From a checkpoint of a small mixture-of-experts model trained on Wikipedia.
Size: vocabulary 8192, 228M parameters.
Experts: 80 experts in each of 12 layers, 112 GeGLU neurons an expert, 4 picks a token, a sigmoid router.
Below are experts of layer 5 (counted from 0) of a mixture-of-experts language model. Rows are named router (the router's row for the expert), gate (a neuron's input weights, with its number), up (a neuron's input weights, with its number) and show model dimensions 128-255. Each number is 500 + 50 x the weight over its row's rms, rounded and kept within 0 to 999. Numbers have three digits each.
After each expert's rows: a language model's description of what the expert responds to. This comes from a sample of Wikipedia text that the model never trained on.

# expert 8
router:471475466460566501452494428543513435518507377478588550469466478465527543509496562470397556472472476517441528589529499549428405465437544559545446576486547522486558490462514585369493501487493385516515520509440485446421511506429454448497482501438431494462514485504555526572536464533499361424526574618555470524520506561505504569408532478608471624458466483435463459563524466499557431476445
gate0:449490419462515608580612528422500476561519430477538519511587507538500415490498555519621500500495483529409494476504648560478568533525493480576564482513575506501542493516524555491497470438463414460475619502403536515463476426458504463598545459459447470452477505494570456512504505463487504550540492455519551514595455526458492438430514585529562532460411516443443544510521567518531452502558
up0:589526529535409550483502524490504472452523541525443512455415478591429552528574424441422506473517626481580459493528462464460567538492484541473440434485498475507503509492461518491491519562582600438539443493512496477494540553561492466550448470510493571518511489519527500480483505497502503496526450549491486489398475435567559555561507474516463475413643484510515479465473494492581519493475
It responds to: Origin and range prepositions. "from", "to", "of", "in" marking origin, span or location, often in political careers and routes, e.g. "MLA from", "1846 to".

# expert 56
router:586529521546560491438462487528551431430479517455607523510556518508537438467508510504506547586439434448463487491627494603492482527499484501547504551501579608545597514490620513454486571399538545568495469434427617439407487405437478504573442504463426510502551436560516520521515438539493489485535543527635441510558424580545511492392429466580534561450469529483537497520566536635533453520476
gate0:527475462557437535572472410540467487405558422434528553532570556427493486411526517501561522518436494475459523465445437509458532476538538540504373491375510489448480546439590468601554523474499495392533476505448548527496420530492426541470619458559433472484450445524474518475537376600532483532492489502582481469550498512547482456486524490467654549460547516549477400549510565593603550529470
up0:507448522519479408570492479439490512466510480458514561562541531465493530450541392437515537481520476492486523485511509478502495480536559520476429514479462470470518545457477454571502527542432467531480450472464544457608491569575477437443477484440507437504532514533481543529494387591472510529458469534627471527552466525516565500524516469533542549454629467513533422509587417509502509555444
It responds to: Periods and decimal points. Full stops ending sentences, plus decimal points in batting averages and percentages, e.g. ".230/.281", "29.39%", "U.S.".

# expert 5
router:461486509476534532460517445456491538481513469531513534471544448492590360511549456464512492411469435418441516657596561575425484536558539544533375537511527525562490454526484507478550504420495543477549509352497446405502505474508519444509446579434458508496512497514564500571469505511452430424476437548577438484538470547468560483444561504522490565455504453541488477472533439576611488499491
gate0:481464514441429443555524583375446538532549525567497470547538460531533520481347515517476482413525569474500489483467438512617495435533558619458573597477463562527503495389401412479487574509458388456553402406502444533504505550454452468562415548576483457460543502477503541510476508524489480509534538498466492442551538557517511405527597503530407496463451469600486466521362509500545432516564
up0:451423523488543472551519466549551544471452496507505429531600486516496534414441529533507451525589567502452508515483522462513494480447403445485533474440544467484458573477589584531484452541477523524502533512478493677522494496465528491454564477491469454572519498487490472500571519482442503522529613530497482502548549466519520498552472467367480510499482461372473504496503409514519546594485
It responds to: Sports competition results. Tokens in sports results text and tables, such as medal, Championships, doubles, defend, scores and table pipes in tournament records.

# expert 25
router:498520502495492466510500496444580493507516383505605530458476455586516408465558462445425522503534502565451496548540484590495534558461426539560527494551512610516542576531492555411478533434539420483562507536455533419525510493445502433509527468468521468500494533551535557580469499612519429443517554575607404521436518509455521521439492465509541539415494489469451449521524582512526481564465
gate0:547443540548473492441442444529457516513567496537465466520584498538419517492558452494492408565450556530511466460518541536524544553497523501551539566460528449444495482447531518490513450486520442485562554536608435461489550436451438516542501500553422511514577478514499302438518515461484505513494540393552524486515515484570338492522550493508553490464568572491482549592480454525474506515499
up0:498449548512492437490510417500517475474522482573480441504498535502506486494528470525595461464454496547504438421447459542481608466446466518546514474435499554544519496460466461422532487509494507554551536534502549420553533468454442479533503543513440456448496572478564485447407560493433547406514504476458515438442513468567399430491512490458421545573554540563569433417422553554504466504546
It responds to: Abstract noun endings. Abstract nouns and their final pieces after the, his or its, often followed by of, such as nature, basis, availability, origins.

# expert 11
router:440495569462476552481479540453513436485515541517583508484521472473521431483509452534501460495370445437499473685614448553538474625503544584593466564507519593505534546480469499486484483451500511503570523468519488502514447544498438485520438509545503505464436423526507557596544489540492462519558587546487432556462522514520461473429498552537485589446425540537404515521477442531480473449449
gate0:470504511543478440590384475453559511526458478569550508517506447469451489525483622477512514542476530546474456510424534604448528556471474484489438471469599516512620448446486479498466499427498564513526483500481472490445510588472440527565550498539505507448580571470480497568475497516476537538533483600528576477543503416521540358456477447477544561496525455540394583485444512473583496553573
up0:514436436459474507481483475563445430494550486482494541439462427471463432455540475512473498495509515442465474556614499546523570452434511515411594589507447539443508546499529506451603517502479481496472629464601527502526516543469567496474455474498511498537488409574498515514627474510528392496473548512471347492447559483436442594494488505567455545410483536573533474565601487535449480426446
It responds to: Statistical table cells. Table pipes and separators in numeric tables of election results, census figures and climate data, plus connectives like of, aged, compared.

# expert 10
router:495510539485484506502464476451556426508444499543538547452515499489541469417482430572417462497462434562476555567573503517444453593524501494513506513501546630468556502489514504483423518520513484488467531531497512496505558514434393427512403478422481454476546512502576534610445477548483447485487563528505440485503477557477464477383455517532489464478484481537450492597531547442501496554475
gate0:495399526548649437522445509510453555427528503582594486522450490577469519464487478509386449535477480542496531532548514522573453453520448507416480582505477511449497565542443523291540489490535476516482492532515464548462516447539483525429453541595588480542577537547563531540524575576450519501457491537533502435535568573494436474496490550502500485409453524513501542543486426479488435506551
up0:577554424533483548502533435527561527451497433481410516599506512422565551586423520526454519523494494515542582506529464471495487500466596566556463494494612491375503454535505519561488486445418487433451534525602520529488445466494486527524479533474562575473476513550450409455479448462529541461438469507409458511523455459516535539408464474487481556494528400463479438493574511496494469433546
It responds to: Articles in technical prose. Articles and copulas after prepositions or verbs in scientific and explanatory text, such as a, the, is, are, was.

# expert 52
router:531527508443486457511418498576586415518505524504565508478482475533559448418486493440460542556527464496448507611546501577475427479520456532520523517489531543497528551489531513494446527474446518463515478491512529458520525466497440368538526518477460431544498535553595510605463546477478455505509516602518507552507484521455481495411504541622515481445466570625407504453643538438578416534500
gate0:606526494480547487542574557541455464423504433533611561432525561407520438521548549495512518382506519427531499475470491492463526509476501513488564371531538425452474517458521536494496434487524496490491493420496466557460559531522533543482529424430377525454472532579537477508509485423466476435500417554451466522514474507582395454507467498582439514454488402493501421446517465591454524559465
up0:577430474452558537515505454529494449514549536488518470506475503557514485555602536491549567485487498535478508498544535523526445469468436560561439486412529511424469464498558417499484408442588642495561464515447555501510516490458509474548531436457426541589505513552467486536392449478573592473486490500556521521530437464620500511541477558600555518558423470469409480574538502570529499424511
It responds to: Closing brackets, line ends. Closing parentheses, braces and brackets and line-final tokens in infoboxes and data, such as IUCN 3.1), }, ], km.

# expert 22
router:486452439481479548481508454501581505470551444499570490452486412451542422522562479527420464488451543455419496620563561565422455525522507576493381544472554574456501459489477521498522487420514520406480476436491512435476496411479438469534437545550479497493510452562466527534461515508519471423496466524610457485523481512517461550446557536519487547450482478494406466526446476596532580498535
gate0:505449544519587571548460448470433440554547540521558540429512478565478608463554431583469476510547521504553495560536560476483436494468505462494498520542520506507523499563403462489541443530419522495462526534413510598479547520504456516462533460466440473507502476507535535530471516592539497511567487560508587503465415524519527419559501474448559500505439398478398493483491501430400464455524
up0:470400462454539501575435486457424432457534488422587379496519458550475537494586480459500551536498501511497437530557491478459458534467501503508504495509571444483527454521454463418520438439451478477528516555490513573421473504509530518545491491532448441505516490570513468527446584550567493570568516530521510469449440564608508501501543545489411599499429518462375465504491462495484501498451
It responds to: Sports results text. Words and table cells in football, tennis and other sports reports, such as club, goals, team, doubles, and country codes like ENG.

# expert 26
router:477480502471553513430575481423558454488487413418529582458474531537555472533462552552416481541449461484482582510543546579489475505538504528538489598491459526509597470479545503480508548461511584490481446509513540463454503518454501418527473588453480537544491488498498480641471446530522453478581500496523517462499543645461452558360530478502512600514400556610479444532467489477481538533499
gate0:485485484412486553449550543595530469400472476550604502541474498465336467592492423517429476451460531516452511486575537599470488420535521446528602500529505473413546548560464489490526507532625600394570505469497447549531395546398462503549533562503424490544624504587519535529474470460459483487487504547532498517535530610472462576492553590460527499471465566558484559485590534556465509533484
up0:498549422574512493509415526480442457542568492400509418522494527552471503494513490463502584524500490519548545434399524435561433463522493486552549424351521485533469508528517544556557521521444502518460449579525535526488486483469442508595555382474559514470411549534511452533492534485449484549638561447438486409429541530432446479458594568448512463503446452499526507538473548418559549513562
It responds to: Coordinating conjunctions. Conjunctions joining words or clauses, mainly "and", also "or", "but", "&", "then", "than", e.g. "runway and rotating beacon".

# expert 27
router:480505477521478482532500500489549486505475447528536636448517472497541400478527506558483572520458433571433500586572473563485467589481476533552465515581556585492604442425437473418441516508561471439478489480396587448484483496491427402517513562385453518519561445547524557620413435539517436489491567520612410586504472643441531532435474472524499538478522528467451467521592540508599419520470
gate0:577410428441559523508536566472551595496414487469553403465508467481509452417574501490536606503484507600501543522514492444532567604503590500469437562499526547463503477495495381520395547456463532471580453470500504597423395514476417465475574510533557537589561445468500485488428583519540467538491523536564403527464498545499473418501589487508541483462568397440461491504483495465508527472536
up0:502557523483550503545559491505468538560508505572512497597533435546509364487469509472476499460430511562572631508527466428486510544489595418548498481535522446520415625437546417495459481443371509485469474422447536508467521514482411528491496457495463478475501488516552488468490465560489463481489494503503477430530509556448544483481484360646566541440487494510541482485497499418585469492481
It responds to: Adjectives after the. Determiners and the modifier right after the or a, such as upper, initial, latter, internal, general, plus right-han-d.

# expert 23
router:535507502516474456520512490436553436585445530473525524450535442437588496537480445490449474506493462473429502599520524543455467525562502554475523585540474572485572417476508462576456555472511513483513531477539488405491567443421434385533408487437411475431538437510520548589499457537488506453550521624553443525416511477513483435430477475453463573570477478535443458580486489475606487514487
gate0:512385407411518429496463462342501511499429481532557537562476473532526452567508524482492451489500520421471504443529465562580452513489491508496470470482461542493477493510470521522577521383535566554523560461484552467467439475509500469511528457440435494484488545471471417564580483506505445456473546594513535555509371473521509446523516427537444540591577480475481443521425472468515505505469
up0:520564466574548549503568499638547487565552474474432467484446601448472507407465529498545477515545508449525526516467495449448497480534431477435523452483528480486509546487501600507459497469471524477524405525466413554554462517458463536496450566506466534557512451421555531481503600577504593453487494432544491506466485612495481559520513439583496539490429523473530551506583504571568502537439
It responds to: Science word pieces. Word endings and terms in chemistry, biology and species text, such as ium in palladium, species, protein, gene, cells.

# expert 19
router:511593531502504521467555533474555458602504479479628576506510511511503473567552558557507503518469468498434527637668448529469488456510507575541437483532574490492537542507491524467490518521455569490563532480461570464472543494434476383538478512436472526503500542536571586470516462531553476515568558594617448527440498605514555553461495516599528591515472485440442491544549538466596360458508
gate0:496414560493473519458523510422554501543443505510442491539512472593488541475479516581631423584461535476463500465527432497521450466456516439537520510543490492418564449533502491482551454492482491534511491485442539514512480539491525520536462495531501434594493474431504439518492503402500468638474484521445496490483412512505358598448392544559517516572501404496492500517459478550504601385515
up0:477523521448512465454492538458561545409500458466444460533488506402449418485525452486484514499528545469473541479514564511464497435441615485446391474551455478539481562536481505490510495441528491559466483446485492516557441477472450479448455501538497429463616523445425560481480442482471458542509513512513464515560514543599594576559519477457490542510462524500457447508511611506517518490466
It responds to: Colons and table separators. Colons after labels, table pipes and dashes in lists and tables, such as "inscription:", "Most nominations:", "| MF |".

# expert 47
router:454471426508508397498403546510490488562524456423489552534424487499501447512467518434451528489478408500515547587579493568495461514439522520489519467499533633445605475427544486398484459421558534429518515514516513425471433487506503538513514548500534543481525468500563525566429506529548434502452533597633486505516438554529483474470484462522534507393438537497390482497499531557527416570521
gate0:514515513477591487532529476510536519492532479469505497520464509458528561511506468568519547563433522462511529531373474478418523422521459482486573463516552457519544483540511504455481566402517516515513430533480541401440516469536412506446542443552556548465524430430539465495501509299491508543502527559492520604447432515524445416528458514533532504524507541455450431460484588488407540536487
up0:465554515511548531472523550466389478453551459516526496504517449559407509590477470433558487557619514532519555525453515538551470389569548600507512573528500494400507534510490516492409477464501549462549547447493513514511464498507482489555443442481611542509567585499525450524469491500502483452486397537499536486582487478497459479512490560523484487520477515568599554464462486552582454439432
It responds to: Years and college sports. Year digits in dates like 1920 or (1850–1919), and at after played college football or baseball in athlete biographies.

# expert 51
router:392483547452537528459547453477498480525553448562522480483526470458601421457605506537417498497428477512440518586560553570463463587487472559456444529538530575496560435484462468521515476492502506439534504425487468439435504448434395491485443571511482538552518440471497492560466557470462469463448507580600466486555492518554462567447546507501468549448457470543432446507474463463577487544549
gate0:519498491518526551514492498514471547555521482524424617497469464482516407533570432477468495492488549517415464525569500558561515498461481425445489507453493543473575513562496445521440485465536510581432517432564460404526643479445475422494507537471365583544529484478494471589498473548573548433489457432610485515543523502555519509456525519574527429464568482415458507558574377542464465635598
up0:536493464567533516394549501399560509522459511479459512453527534501436489506435544514584387451501480571494524523534662492598455526560477475471456458555495481521522520465566495476515453506516530472522493531471467484500413519577531473498593483555426407502484459529479532463502528567496463515548458445559583524564471482402449431496526542490538468525568507593499516518627514436495485580519
It responds to: Tournament structure terms. Words in sports competition results and standings, such as finals, Champions, Pts, promotion, quarter, Group, and headings with line breaks.

# expert 54
router:576511521424487496456464572465558480473490484496518580491498461482501456455482519487468554441490429461443520509593451605495466471427446539480529559499461517516621486512572568495501562475610473458570522498444538442394545472450462474542432474456442493445526436545538544569496422504462480511536613591530436511489520550531504581401495497563500617489469459578530500613527515607538456523437
gate0:551529512396433375476462427394442562516496556433435501433422500469422498492483501563459524525558475435555594550514535514473501416457531496486427534539531471432526487545515500441469483576503425505520483446528489545498505423369538452585456464488531489474507441506483546478569418546510491445455567533560491421499514560622419516520490560515532549513469451513538544478620581481596447544476
up0:524591479418445383547542513482460500625449534510458469464487441478406540511491470561414545410478457425485580533438450471482461512525474506487548557562472436430557490472431441492422468549473464500460519529520459468536511566404478418563447414490518524512564444521526586483518419449505438497462578496533524420437525548520399487508503519412510537566486486578512494556529527470525481488582
It responds to: Sentence-ending punctuation. Periods, question and exclamation marks closing sentences, especially after taxonomic names in species articles, like family Elateridae.